{"d_model": 160, "activation": "swiglu", "router_score": "softmax", "balance_loss": 0.000478, "balance_bias": true, "vocab_size": 8192, "norm": "layernorm", "norm_eps": 1e-05, "batch_tokens": [32768, 65536], "dataset": "wikipedia_en"}
Below are experts of layer 8 (counted from 0) of a mixture-of-experts language model. Rows are named router (the router's row for the expert), gate (a neuron's input weights, with its number), up (a neuron's input weights, with its number), down (a neuron's output weights, with its number) and show model dimensions 0-159. Each number is 128 + 24 x the weight over its row's rms, rounded and kept within 0 to 255. Numbers have three digits each.
After each expert's rows: "comes before" lists some tokens at least twice as common just after its tokens as in all text; "gets" lists some tokens that make up at least twice as much of what it gets as of all text. This comes from a sample of Wikipedia text that the model never trained on. Tokens count by the router's weight.

# expert 3
router:147149132152120131142136142090143137149139124173112096118102131120130091170115101118179131160151089143103115095141089113122125133115094165089144166168106114103134106126119174101161133161156110152146094109133151113093138127100143183106118080136103164120120128096129112173145102136055140135140151155146128087095111145105140144104132147106108079134154108160132135138145117131153107127155112181101119098137097114142118114119108152105152113102128112129151118150140124098085144114090129
gate0:116108103100151137164129099099137128115099131154144127171168126067120147125098119122141121136122115143101122089091142151164097104127146179084154132161097149121146129052155090091102134143097157130109167089128106141114115106157178163183129134169128107114154176113123127121149173162133124145119161155128136109164152137121113097158120084138136114152128109135149138146128120115151130143119109137114152131124155132144115118131140094121099122094130102093145152121091119155105153092118111
up0:122179104138132142125121134122070136103140168108117151155147087138156111118099124121165119145174117150132135138114138158115135143133126157156138146092099142127188103118125144155156085118095159136117117126113123125106143137155105142141110158100086144151116107158119179149134136139136150116080110103111152139157154143155110097152135111119062161193108128102144132089157129106109136096144119132107094105148075102130174086151137129147148134124078141149150106124090114113100127132115124
down0:139118162148101095157082091137146118152099119120166136109118158116111152131114160144145113135151113152144123144111120115130144172126141134137108141124143128143121146128089115101104101122122158139127147098126104131108145145124125111115128097125122116147166152111092120175161110157157122114140154120126104120110123151135130121138124160096100165122079153147140142152117148140107174108141126182133124156103113115126115081148045126120124099070101108155148105167150058157173143070141163
gate1:097121099137118117135152100114099144136175114097144109127153157118133130155112107147126115100107187177125139142110150117126161148130162152177146084128137121135125132123131141160143153094089150167140141137139131127083131120109148126116114172104099119148092100143150115132126142107145140090149116110065089132098142125128120170133150137144154126148102132129131163103124140166135114109178078092172159117109161123161108117123107140096098160113124114150185107104098144123103168110088161
up1:128086146119099114144168120112117098110155157152157129121085135159178100108131112117132151136164102095161125134105081114109102148135089103106117150131118140132148123126119137103117110102197144122129123106125184109191119114122099134107171124115124131151167189166107148137110133149124108150141149134174169137127115128160126089108121133115068153127121122144135117154152145117131116170147166135093079102148108120105140096150139081113106109130114144124115134094124102151134109136153156
down1:144170125105132125187107107133149087148136115119120110136159091121106128128106100135166134101145144099111126136130154122119110150116149133131165133102040127110117135112123111113162141103143137120144151131101119112092094133105114093141135092126136130132142175128181163065117128112150132134120124151131137166127086113185140143104109093137148117077130146131090144115136183142126196175134160152138156139103140092174128090123145138151097102142129118136124124112110114095139142129109128
gate2:125154121118122171146172158063127156130098096094163128074095085122107120171112138128108109143138107160102112118176113143114147118125097141133091181146151148101146141137133120141173083101116129134141153094116150117185139137137144128148127144136144139085133154095134060168146116108155140123142131122133118094134123150087094099166115130150142123113116080133130100139109134144164140141132115135082123123097137116111126110129147164121100113147151138121158135110135128150158164127178113
up2:095148139090137162132114171100091118105138112125115145139106133143102104148154168158117096149169116131135108101132123121152180128116140132129156173148153138121119080129103175090124086163150147086123101108127147139115145146140161187152152113136131136135158151117135137150128147098142138126085156127123109129140109145137055139137125151114117142147128152155153140111168137092114152098118104158116135086103109117069146112118167108129149154132111152170138146142121084084111159131089123
down2:127128133137097126148133084151109133127178110161084138150163140111171166119118129113120138136143141144110126148120162121129113110112119161138096100071142159119122106176130139107140160098142164125091136131118113118076125173117132152108117078106133113105136138127136136164118126155094143164113140126170109134125105123128110135141108132114142154141142148115141136074124105185137117138138170084148098123106127142166097113100100159149169063142154121135104105151131090132154171075131096
comes before: "\n", "|", "1", "2", "-", "The"
gets: "\n", " (", " ", "==", "0", " ="

# expert 8
router:152122100142112145115121153142118094115119127164147144118117158118122130142124136121166180125085151096120147170161152080145123077140135125101154154181158116157099093128091134092092115149084108113141143088097119118081106091138080145084161170127126170141153146111138142134140107139097138158117100117098125141139152145146149139125153112115097134127116142132159153092113163115121072094159147129121139160163109117164131145140110128132138110134137110122128127089135153158117154172154095
gate0:147153112118134113139118129138162121111126145133094120116120158140139193118130108137118126116123118129141090075131119134136115119115103150116173117185107096109136093092122140148105149147135116142148150111165118096140100102137116133099131128141123119096133117182164145131143125134116100167136103125118082150157109130082120137108121152074131106136102139075156130100090097138138099165133163095094110102146111111084119121150156138102165130097176110175120177095133091101140101098165123
up0:095133115161122155138128123129126139109118106164119110143129123114146176103135103073134102149139154149118156163162136146121137107140126169096146074116144118143129093095082149159174138138180136131144111149154130167115123112087155155081131101112109107137157130142066130144191126106175125112129135099140128148155118141077137125107101140127146091110128084121088157130131141129154120158157138128121126154141123155105123103141100157110163117151169142162107102119075108101147131135146127
down0:091150125100049097109163125151114120146142140093106110130130172121120131189156123076115126083108164113108114143141160129104095090093147148095173114143165104142113123132117182099117080130129137160119125170063146149108142140140119137109124139088114112161114137107142160161162120179133127108131124090115145146120125144147136145163117120113169138125130127152138125108149141113157128144091109120125131140156130138086127131107100130172151106111159154118129147087125131093130148133135127
gate1:102153144126108137130117116105094128156086147097159119138101111144149105116136129153117109174118135167100079119113127083130116099129141112124137136144130125121142121149111142129150201127151108136155140132154100153152135127108152170107101112118123163112150149136181152176176084153112098118128092055153173107143109123117148150151144123054144130114129102162138125158099120101155120140107095105129179128113114104094093130121126130123124103118150151113148124115119132124103164158100137
up1:118148104116073154106132134089135136137146102115133115102105150123154133149116129151112146139161163111129109110144163094120119155128164139160149142133124134155153137102143156113142170107180081106110095090149118157141150120151059121123146135116159144121126176118136112129137118081152150161116094100132173105128086112117102130145109141111139114155163117175137092136086111081150108181137155118108149163101115137121133085108102147122135133138104129131147120161144133123131127167071168
down1:177103127117095120115104130149113188141142114153149108146094089094122098130140148147126157168139141123171098134147121102135152133144169153148136088069158104098117131130139137126124085138132151104213155093117091147139150143159116147114130169153138148123103117090147129116125106141118125167129087092102142114126134151126154131118143125119134134117120126129125091124152090149119089116169122124122107083172094106090139165138144109103177160100137125103144133107122112136128116136080144
gate2:116085078099125176126146132115136145105128122170096136140164124125150106123154094144115151099125157134143174145123109126116152155109146143070104122118162151140152128141124073113098147115149153081076191114136128164141135112113134129094134148137097123106112114130126132103102148149139149112146132110102143158126132080085137144167151119100104117146170112141180079133110124171133125114109121117076097163150139095183135141114095114136144142113140111116150161129119151128117129095134147
up2:084140155125149131128162127141133127120113136137073147100156099187138130132115139142132124161158115142137074121126142127129091085115112093115138111136091129137100110126091113135132133058165116129165110078154154149143152138150145092121115117104117138133156126175143128121094101139131167123106129136143109160120141124166199120132125107097099157142152130135118090105160095114154138153109094160142151123118128108138143121161157187153093103151119084132125155094130124126155153091129153
down2:116086151081133134091129141172115144136102134134108136145109112116136177162116156127153121134117122088097127104088082122125140136157119136131188155147142145128091137173126132133145098109095111125133084148139147105126111166112073129089141165102171130146122149123126186184110082148157085124097118125129095140121152128154133130135118114164100151093149138120128143130164097117128081123132126160099165143161136125127117155151134138129112137130130072106112166087157120144125158114129111
comes before: "0", "1", "3", "2", "4", "5"
gets: " ", "0", "2", "–", ".", "1"

# expert 14
router:129157092100077108156124126107138098129171148110116131147086155094119146102133142111084148168141163085116098087148164096120121131076118147093137126157109117122154097158162132120138153120112118119095146128111113139097117111118142132147125180138137107138137128159079108093117173142167144141155152086116121121166177126153160099139101149109100125149113150071142121164126110125172102135154096158111157120130116135148135145157129119131157126103092109112107088118159136114113144113158150
gate0:148154158105120143135148168163098127147158140106083091128128120124123156137113118150137140097093133120175118068087124123139141151120134150107131127110141115117092075087131116148147126169133093183118133165150147134152133117088173168135160160128138143104105142106142160086097120132123085162095144127142165095124097113115147152150144110140131114123166105121114111125100112138105138109120155138097142140145167176127163131090120136106121177128110161085129177108138109138108129098150118
up0:144153122112122104081129094121129120133078130134152141124133154119130165124106160175104147167094101120131096127171129141120131109107107129158118169164136120173154178114107114091090122132145098085168137093128112168104149136114135168105152126109093108136096111145148115144137119123136136099150149171123100139101121133125095073095121134078170174137139112154128121150125145139108163154135138128105106118151085119146094103125128123110159122136169115127138125128072160089160109146142104
down0:110129134143107163098151159174078168162162157132094148120128131129074129113164173130140122130124150119176121143129126156127116133129110132124146152149133133124111108132115166163111124107140159072167117135122150123121122157078101157148161136109118132143096135130124139128123075138116101148096111107107108145109134145153144094114150186151124168072099069122067106109093111170116137151132150104109123105136140137095135171132132109112110163135161121158103149121114110111117099120109135
gate1:144159139092125117086164108143157127136114117110119132115120141135083117156151160140139139171141139141151117136115139180163143135123135133168139092156107104126162053106126171140117099130146131116133129152154102082104131108136103129105075128117114154139142165128137155118149104108127123147156140166130130129162127155110133133117125133121091125122134100110175098155115078129153079154123169132129144098096105160106114117186118160128137187105121116129124125112108135190085130105102099
up1:099107156138105095168141113128141145125139112097137150126100142179128127128133154121077146098122106123131073112093147132099148107107130123136135121169136128139123128073154118107130092112139164144136123134149142117121091120131098106136126180144155140175129174174172148074123094127074130168127128136129120144112092143157128121120136168102110114146097144123131107112116092108095149114140132120162123147139129157143136158165167133068162107136126110079145106102081151104130135087149134
down1:126157097135128127070122175167073107091147089155102125087103117132138150138140096106136152114137128150171155132109096126168115158137151149148114073085143143130136086178131159124080143135133130106081147126134110121136129134152144118089107124150125081099111138097114137143124124071138171149112133148133151103121130141109106116129100197148140086127126117125187119121127119142123135126130170102158113139102145123148134124129117113139139115170134127126130120136122146183155172108124114
gate2:131105136140128101153101092127186102138104152140116103137115157094136137139119139104110133107135121142112150159182170151139140170098149112123116163135102134183138105169167138090143138088143168109151111130147133133116175062169136139147116053088126140116119147130117130126111107116123127121105106103128100104141129103117116145128151143098144084101089119111145153131147139116162114115173103113138161093143112144156077120089153161142110112136095139129102115109121113115110124176118128
up2:110111139092105102135092128175194145148107110158141110129147134104132106172146110141129157125135139116110126144140118137098126126105135127123086092117135130124092110150137145088139145113080146156069110129095107151146124086112130131118137133123153129125090106155172127132126105163145118119137142101091142156096118152103135129181156113122103161111107127152147137122150071132168123135114119147137136077156121116145125148112139146186172128151176175112162089103098118100126173156144115
down2:153129170077151140134133129139153110108128092158128136138160095063102138128145121116122135149149137131145139111161104153151122113091149137138148151101135108125137157150145134146141146124114130156131130161099171095095167062134111141169163132097127100148134147104160116144141085147136138146127141171114097104111173119096134093117118143116171092146065126112134154102130099074110124095142164120110109095123119173097087119151133145119124115156153134132107162124146099112147130083115124
comes before: " ", " —", " .", " •", " Total", " —;"
gets: " |", "|", ":", ";", "-", " January"

# expert 16
router:135089148110131107056126087119114176123100148148129147154152156150133157174144118153137156098111106077090160117170125102105115145140135135163191105162103111114145103134129137120150137115141093055109133108134161101128135084126117137161146165106133111131087176144091107104097140171118143117116126142120165116097136126113142096089141115126145109145125126115152108105145101105127121129159141126133106126168159156154115129152123159107162149121139125114104083142121142135116140117123090
gate0:134123114132122097137087100091107185097100158136113106131147086114152126173131135142087160090118125138138155133125109118170127137133107123107113123153103140124135140118145151155114148122135119161126109128135079140104115177094152084143109132143088163110102148154148118097130158136135164106152099102136059109142116098130102104127108159191108120133104133160137113158144130127128082128188131144139124152138120075129106164114129112097119103103135156114133166151144147114140139184153155
up0:116123106119149132134134126139102119140171140158127130125140132136110108118130149137128128132079137113120095137083152169114125079111112156137100116075117088115071119154143126107097129116104129096183142177130151147126158142124127181102153099142128140121151152074115128183133150129108093162091108131159162161132140103135167133163104110121140124132147138146087128099088073142158127146104108122118129139108176158119136166162149103147096122137135153138137143079081117105115117113146126
down0:123129147146136112148086133124167141122136116097153120121108116113115133162135167113148157109163083131174126116108095142141127124112141133105119156083115134144082142113126112123126118163107110115145129135121134134127102111119117081125152061127144130095172167099180149133146122147133177148120151094136090155142086135145106121134196117165130144133128143160115123093128123134100134126144108118116150128094113089133088103066099113116167170133117118142120133189144130156125086182126130
gate1:127139123124145128112149135168137093128118123122087100145160136133117109171176109118118130118155115141117121145182144140183094111110113101133185156134113151126131164113093109150051100134137166122125143139127111117142130115151124114100157107111150126091106113101107103161089136143106115129121162124172138107118097132137132129108149111153132133106142106134107146084174109124149158168111111100135146137138115160155104112161136134084121109165134180083121124131088115173114137088087163
up1:144116130091079134105147156123095137123096143134128153113128130175145097151123158148097149149088137148146155152133095163104150161169138153171146143128111104122078123135127108137112132143104133122133131128177076126139143104101143127113152112140118080113136109146183150167118075146104141120144148116144105136083095114111168149101131155160124140099085137146060150102147116118127143149127110141135130135091160122144137145115143114141116055159116114133085128109106161139102159144122143
down1:127119132128149096182147111152162112157144162137158141131114120108129138112135140113113121104166116102151134099114142160150111115134121134160101099149180117159188118157084138079159113097135109161106142138113137136129108102111117093140147150094098127129098113134154112072079137141164134119074123117106165111129133119096115137109142139145146088155089100128150119127095130142159104133128101137147135105127100137160118135093091154142176139090159149094155133138143146113187168161127109
gate2:103156100154094142120117145183121159159117152104115094119156114097155153112148157140130129115108102132140091126144144154121132168092135094144143110119158153103144118166147152128189139123172131092134133127122131166117112127119128097108166136121152101121127090143100084166131102158120128097107155104101148117125170133126139154134094141122093135090145102161117129089116147141129146168123144135121175084159117121119089187153137115112120149099132112159176138106101078146101129118090116
up2:102150099105110137141149083145107119129078113089110119099165124144160089137123147144105134116137122165178155099121114150153159099105172121112112135121130131124152114122109102125159136125147129042117138119150149123172158080127121115131135124142156139137131114121096127152173121131160133079114146144139131099107171094126185139144163123146102145148074115091126126133150132148124116112103124113156171142142151098151088117111147107160165122148150163109132151125122138102152079106117099
down2:110062138069186091120155127093121148132164127154125113113121154174096133154143122110122144090128155111144152162144141113186171090137105130105082129153116121133101141092113139133121100119097138133140136102132147106124137134118161168182098120125139135130120147131056137111152135165112136125127139137185139136117130143121104135113151139123150142137108119121113117064135137114122149128128103113138075149113148088115161128160142179086124182135114127128124111135115150097138137141124110
comes before: " |", "\n", " The", " He", " In", " ("
gets: ".", ")", "\".", "\"", ").", ".\""

# expert 29
router:137088134142120141096129149159118111116118137132102136136165139146114131160164165166135107103136118092101145089161131148159157139119130133082127147123169121066079122147111133112107121091150099149141150100101106102112099130103130145165103156159107104150154134092176087139105160168107168123172145124119118106164172145136108123164120096103139120146097143097124152130117101135110160107110116110124159117175100118127162150151087132108128151090108095121139132161158164132114123119099142
gate0:082143151137143142123119136118143075098121179152147150090098142128117119118105104134114125144108146130075139110105151152135107143138135110129116126143161107164083126148115139156126125131123110122160135110129133146171129135149156142114106099176101086134138137120161049151132159179100158095108142160119098136091092109087110141105129092142161100134131133105121112086133176146128123108089097167126130138120150144130141127135104095158100083093122184126127116120156156131165109107129128
up0:107082155176158142130140168131122094082143177142159143121149141135115070115122129134154093122110117139104142156101161123092131101113088098114157120169136135180146120176120097128118088167133120122136130134129117135143133130121129145176111117165116169146132102159168078123155144121092156122151153108141104159122151141134096101122160145137139129152146120165083161111126132121113138109135092150111122090079140114082114131146153116116140087145122130108114113105180111113143110111104098
down0:181142117112106113127104174154142132136168137158128159123131069128165084095162135144150146141109124148122128127152135100116127084056086127147106083128162162160115093117109115134172143132141129120149127134161135084109144132155145094099139112115148105117142154114123128167134091128108129138126116148177123149181131138146131131109106148121148108122131102152127116116154125117177142131119108168062105117087124119155096110131107148127107151078108097127132123163119122141133156149128079
gate1:138128131084150131158134147130098137117091087149104101114134130081121109101128139157109082160134112096125115126112112135099159135126120148146088163140116102148104155140116173093185143120166100171142131123123136121173145162139150138124111139124073155094127151125109121154109139150086083139140098140123136187137124154101137111111158107112144114111159155102139145164067114121128189138086121136117129124131118132087124121164136146152122109135149114081124157133122105163178120126137154
up1:120140101158116117146109158140127097094100118189126094130132084152136146093128116109123110145110094111119109082092133113102116127154109150125099104127079132090143115092144117125129091132094132126137136052106120155121150103106110127124106139150126117136138138116135155148099128135130181107120095080120148127157124087112118170122106163167149132151134193128149151132099104119124148163130160111116192143149118125135144187139098147130121168134189133119138130117127118115111163117141114
down1:162120182107138174125131139128101132124142125127163138114124132141121129123108137120134155157101134142106126171162155132131135120133132101130138066120140095147133105157104093123121128131110157110115112133171105157152151112148044177170122135126123112115113099127093146177132141155143163100143135119134131089114120200117133146150105111093110135094087119131165123101157060109126163127131140170104151098072121115132146116150128115142121108138095120110178102114131123136112094128121132
gate2:142108112104102135153190130113140093152159142093114107133136122119135142149112165128136137150109133128122130171137114114095130151168141091157065137121135107089137148094109158116113134093153107146135113088105124120121132173107137143134172152111118163092101110122165163164121149155145157190097126126114117142169133148108113111118143119104132118089126148086115165081065121122126171107112132157143134162168138107121145132118140145061145136133135119131124104124119082112138133167128107
up2:123161117137138134139094132079088145163102093143109140142125130114112125115099101126120157126137126118137104162119134121133128135138145163098145122116103109118150124082157115104139123183067102083109135129158128131187134132106135141131104141164121138139131093119116146079143083108120119117177141156106130114157122134116103144116107179169079150141142124155131128132146072106122132134078114117144146110166119109151096070147132165184158162117114109134117130128114159134167147130143173
down2:144121098143100100204156087162144092160154123125102139109128150144115172068114119137137155115120162152151151122112115117123166119113140067101101127112139155181130104132115111161135096140108129103172155178168112139148136103130104113121101107104141133142171152134139092132133179123085129099077134157159139147115132119131142135173127142143144145108116088109120100109183141107131120127095121124176136124095123141138115108141120109119128086141109108120135077137146138128121118116128135
comes before: " |", "2", "1", "3", "4", "."
gets: " ", "2", "1", "3", "4", "5"

# expert 5
router:088116094156081150178089171093118170091093149120091105096100128148151157150127105111105137087108131100139138141141127101125139167130111159098158142123141147128118111101158125137143097153097141135124098120177163135128089125135167153152165104157090135150124121164109131138160122126138128140096143114131158155073165116167130128119131170120143123121123075139135172110172125156103122120129124067124110098089158158112142145137140093111140105148135120131145124147109123146100140111144144
gate0:087107091158089126158111164097136130106116121120116119122143138123144134142153095158132101157121129101134140105124151108131153083093146142049136136156132119098138118133166139113108125159148158155155095102144183110130102119126118130145087133116141123130096129176151157116122113149155098108147106110106130140078151069177083100160103101157147094131146127152120147117155124151147117135156117103114130126140152156114166112115157140136113094200102130128133124153127136119151097136170144
up0:119140121116111155088127093126173108143079104161136160162127109116159102101110128130141101141097081152102136101149109149126111140140071144122159091102116118124142159183147092166107126105144143188134102111115109115088126084114104116107142157120106113119127142112131130151138154160105128135137131148138088123151118144133135105158148149118141068102097159108116102162121093156142147137151156110140171128161103115179097123134091157138110163146125085163123117135142165120126102113137131
down0:112147127159132121110126120078226121150136083108109138102138114139148107129133139098142131122127110160144139100102152107126146041167134097150087131137154098171119150147117129119109141154119134087146167104165105149136144149155119152116146124116124139162133120153178146108118153117164102119136099147135093130129142084143092135129121109129153138106076146109101140141080157124128157154108138141112088119130140163131080145125095082162142121127119111119140111148125124131120127154109154
gate1:154105106155157098123133120127093139129100136104139071116126134117119157137134129104089131138134135119136132103077095093075190114136168159109117096150126162087097147131112134135149129133109125120138117128121141122121130121116157149124091157123113124103132083151131141178153114142101144140185134084161130118103135158137114117158120155095133129155160117094151149167185098106163133151134143100119116135126123135159116145059176112142107112130139117117096107186120135127150098119126082
up1:163109144140195108129194098096112143148177099133131099097134164149130142112107100146086108117125134108159125103116114146134102100125110164126124149128121086114114131136163109160107104145146118135147137205095122124158140143127125107125157182165130134155129116140139105118090106147129117128152150157138101165120143090113114129149123119166161164128140119139117170117088143112099159085083128122133115146167148107154122116135149088121145103129137092089099160141097097149111131140115139
down1:114129136143121090142145091135164110119132146164185097135109128130111162120107054134140169154083073125119123123147114144115172109113132097129111135101090111168157129124131137110116187138145155121159088145144139122103113169116119134090082102141115123128141065106156155152166134117143113102156132140097113133113143146121101134137122103076100161116167100139169114131134123130142098158139134126160140106148133083149115112081117172126131116158122133134138131119122147136160143106166130
gate2:119145111113117133104174142137115136148110138135119117153128100100108142130105087141096128155155127084153127126134129124148155144178160149128158154109174179110116150115100098135096119135119136109120154151128129105129108097164119098121132129125089179132131069160091156152118152111130120114136172132161114137108176126143122151133140129121142137157143127083177152149157094134093123163116114109095173107091095148144160132149121140130096105133132139140085189142120145108129062125096096
up2:201144110130143093128174168182102127172122111118153144132141098127121143133120078097129105122114107128099175149093137125161118118166126122119135138119124135122171121141138121130134121147113191126103135122141143101116085138121121184111120155122136113116116106156141141153136145131150162099120162104101108105113164166161121145145157101102152163121165117118146150131155108131107155113117111110141157085108139107131127072097133109084108134127123144145097155101119111056096133119141157
down2:160115111203128067142116124137137145096149116144124104118160135108170099114120103135095125121114155148112085106133099087126179089107153151100128127147116121145145117170088109119126102159123153121141119177161135113104132122116119119146117076162121146154050164095122151135103130120103185146131146128115145123130144160154110128116116163144152125141114164160137100125105122082108117107163135096136144120137134146132159140144090130148125172122114102129116109158171104128131134095128107
comes before: " the", " a", " he", " that", " it", " they"
gets: ",", " was", " and", " is", " that", " to"

# expert 12
router:130123114102131084118110096130147074122094147139185142159158145129152126094152187157103137111105096132117118162143141109113118135138131152135142120176126114152098100143092119123106122103139126131087192124113121111112141105150112173138118124124135119103131165091164138100108164127115130170113167107124104117166136165136111109125167102118089145129092087173094112119130135122119108126123158126155119107118090143158146156145142170130083132110162097156161121104128162132111107100097097
gate0:150114111158119104112122175087136116113142167125130129127157159135131143133100132105136098125111160136113100114117132192129162135136145132110085087128171171198118112149101136168114103153111109119109127146168105107116084135090114114151157129064115148123083109118141158122124123109133143140100135156108152127099109125150109095150165147133116119118109144159146129125175127122115137120120110115127063118135138170115088187097126136094135167130155122127160122139108169138122099104101106
up0:127120105126107139105106186111157146144145115171135104153144114127150121133119160116115117159131146101120137107151132121109174118122110155137116162122123140139084120119096096091126156153133130132170152137127186125105172133119123140165109139111083094141099137127124095074159153153119122126161160103133146129091123108128115092109116072163094101140123148152162145111106090152173086116142126138147125094081106140156139112138092127155121128133148063172123161134090114099141129149136148
down0:125091125119091151183113123162138132112130142095126143166110153134084162166140107106120135133094132174142077146118121100129157136141110139134108124101128113109152111126132103120079148141107160180130121106141152091131125114128131116130080132143161109106108150098143126099101117135150138099120122127169141133182133120163152089128154137154127126108098109064140110148087091133114161130125122155114117120159166127121109121125120159129107178119122156127178144100155157129165053116138150
gate1:133160115145101152123171168123144117132102120136141102115106114173120095073124091125117130114125145131147136148117130090135158107183118163105143137181080142151067151116102133104124114145126093145142135121128143133187119128135078158121141164124133119116118126132171143169113171105169149093129132150134118074127093112127117125133117107154108184103147123128125142095124156106150134143153110128138161108120156133153124100113149116110143178086132092147151164121110126144108131122160078
up1:121149151155133141126126145170146138097171138133100102144103076104113072141132126135108127149153167165151158137152120158122115152164121130084119091134111109152162134090133097129200149120128127084122123106134155124122138132136132193079151107160158111137109089150153134140150097128105149121107128148129143133162123159107112099108111116141137130180088140139129091166143126078116141108102166078121130107120122149131124180138107152122132148120148099102082103148108147127123115147131120
down1:138122108094165126093114140074145123148151154124155148125142096091122118119169101136109143119094096112091135138136103117139093116117134136125120085093175120065151134149132122126117102142134128099143158097138141131161100141092086121138131163183145130107152086173117143174117163090138113112119132104153131146153118131169155103153137111117163151139099111125127094180133139111159113122147146155147125142145107105181122170162107166131122117131112101142104104139132090108149089105158134
gate2:160143141104152121120126148117156130127123137143113128149168102128112155155136136147117158102117099150122180133159079113084093135086133160134139140114175158132117107099117129169127150176123129144104113074136133112129144155116067117129122151142115143091142133147169122123132150177103125099130065096165149132111154140158119135134159138125081064168115122154154134129114118144146096157144101132123112151089122176129122091108126132170085139122094090119102104135127121099134111130114123
up2:172118146150110105131131130146158152112137141189107125109063113128126138140121145093124103147138163123117110133147091129109116107150115125113130161134177138101142116160134144156137097171118130118147127164132103076090149134149131146110122158132108167166146148112120097121168110120124112119124129138125124110119137145120170119111081132109174099165099156156165196109087128142114104092096081124141128123153162140161122094112133124162103116115098093109123124082102135118165125133088165
down2:113126105110158103142146102135080148112113135082129139139144135097093107176127145142098073132134111144103130123118157136129127127119159159144126108129168146110174130155136139108107162103125117142133132135130168126141104130160076152171118158132097098078107159122163132080128162102072100123093177138132139126092124129145157150145109171130133142146132119162073106124122131114126158140139127153161139131118110165161102111088166152131106168126098148127134112130127118121090065113137134
comes before: " |", "–", "0", ";", "5", "th"
gets: "2", "1", "0", "3", "4", "5"

# expert 13
router:158110136091096100095155140133130161103140109133143166156088177143157164138145097131139144135099153107113102129126159123158170130131120129161132111116114100115169101090175157114138161107137120094135153102128112080122135099137149150116150151161135088149145129133095100074120119119151122109141163113126129105146097152090173152148149149131118088109117171119150171124111139122124134142124160116181130100163123109142097139150124126096128100123088102068138136090164108155125131134125102
gate0:119121099162098130140128102120110126142133155086133143122117129117123145102162100151127109115141127152148129146097168130105161100142163099122095135110095064140146119115146157161115098149147124148128104132138131139180156121127130105145091140130134051118152130105183123122111121106107134164083120119121049144102113125104147133150120129115112141164153109101163138181117169115120182097153111120149138150132181126161146119145153101144149131104119125132130096157171127099122144111130094
up0:159134128169126134163138140097170154122144157106128092138126102174120136131115087115117159141115136151122066112128143106107164103104143131122119113135135135125117140125126106138125112141108163128119159120132109084173129102130149140167090123172162110145109130128130085109167096151106122125123112132128097149172096128120149091178124064135136128124161068103157132134130162140105166105129100080139114133115145151163146089126110097161180105122155095101117094131093133147109125134097117
down0:142092133126146126137114150149131113125123141124106102084130125106079143116150107135120165129116124147065111160155118152119096117102100122114098138119123133149148146164113141153081134149142098094127136131108104120130124130122123123135159135117114177168131139139121096113116087119129127133062126105095130162189111161152168136121161122181141118129108120073107096172113126150137147105144196105106165167144116136109133154161109142089121148100131102095118110156129137164161165151150118
gate1:078129142131116149125153136138154161137103114109125099136142175163134122096105151124121099140118127126106128138131066115134187135130138173131137120126114114132144117103122101122099108116167180082121168103112189155142172096133123151163112164136114117143089150155100135104112091152132100144096084144132101143059136107147090105095152113098149141128108130147146155161109140126111170111118102128163145146145121126137085143151143131135132111113122135120105093141122141056130129119147130
up1:122119095103072152128144124071144119135120116135140108162153119186160114140154145143135137147111183130114108145154120104151163142114134141128130106110126156120107132141194131118140138126116111116152091158137100129119121114096131124174089134127139120087099117130144115091155132099151130125101104164085129177132140109123138092109067079116110111118126115137145139115149163135107176130126109164115143127104140139151156133153145123161144094160167110117080080116117127130141108189165130
down1:151110086098118126077124171176195113134142110141111153122096056177134155096150149142131117138117136159112125168109117113187133125149145089131119179144187166144128125134117140130130132135092097145085120134141156166152112131100128153136150133129149104121116116084148108135116100130142137143148134136125092149097136124088114118154155107088123118123121137106115131149118105140173109138094159084101122126100127110152096114126157116148095124128092178133106127101124146115156108146116120
gate2:113125119125111142086079120102189162115126174131132144172151102139127133101138155094121118107124171132115142138145141127143105148152131134121147168106153125094133094172106189086128147133142150069130145107139125134124135123114115134114111098106127108146098163139152145136130141128168085125121113113119075092128091139095103097152108139181154089102086119124199084130135143150116094137157131140145145135123109106157117149120127135117144107119126128109112152127119082134134190118129108
up2:136151120135143108097130150132133115126132168078151126086123136126069113145141124130162140108161124109098118145157148148132142125132085180138148129166139109116139098150123151119092141123116137130120114136131159151139155110142154143089108128123123108122090107107133119139098142118148119120091138102131143078082123133143099107193102142114157088143170129163133074087114123129106143106171177141090119114138133135116142087156086113111168116157178172117104167151161117107143102099143129
down2:108142110115134136108095128146144141085081129131118138149126129123118116161093151160120160127151131096146147130112124127145155119123155133111130124104125175143145133101144090150133147106099159114136111121096152156079126157096098110103111091124146145120096124107098141121141128116223111128152166142196133129132175147101137137139114128163162088114173170103131112114104110129121107149108137126159148132134117074145133109144104128143153162115054111127132176126122118099121157099112107
comes before: " ", "\n", " —;", ";", " —", " The"
gets: " |", ";", " —;", ":", ")", "|"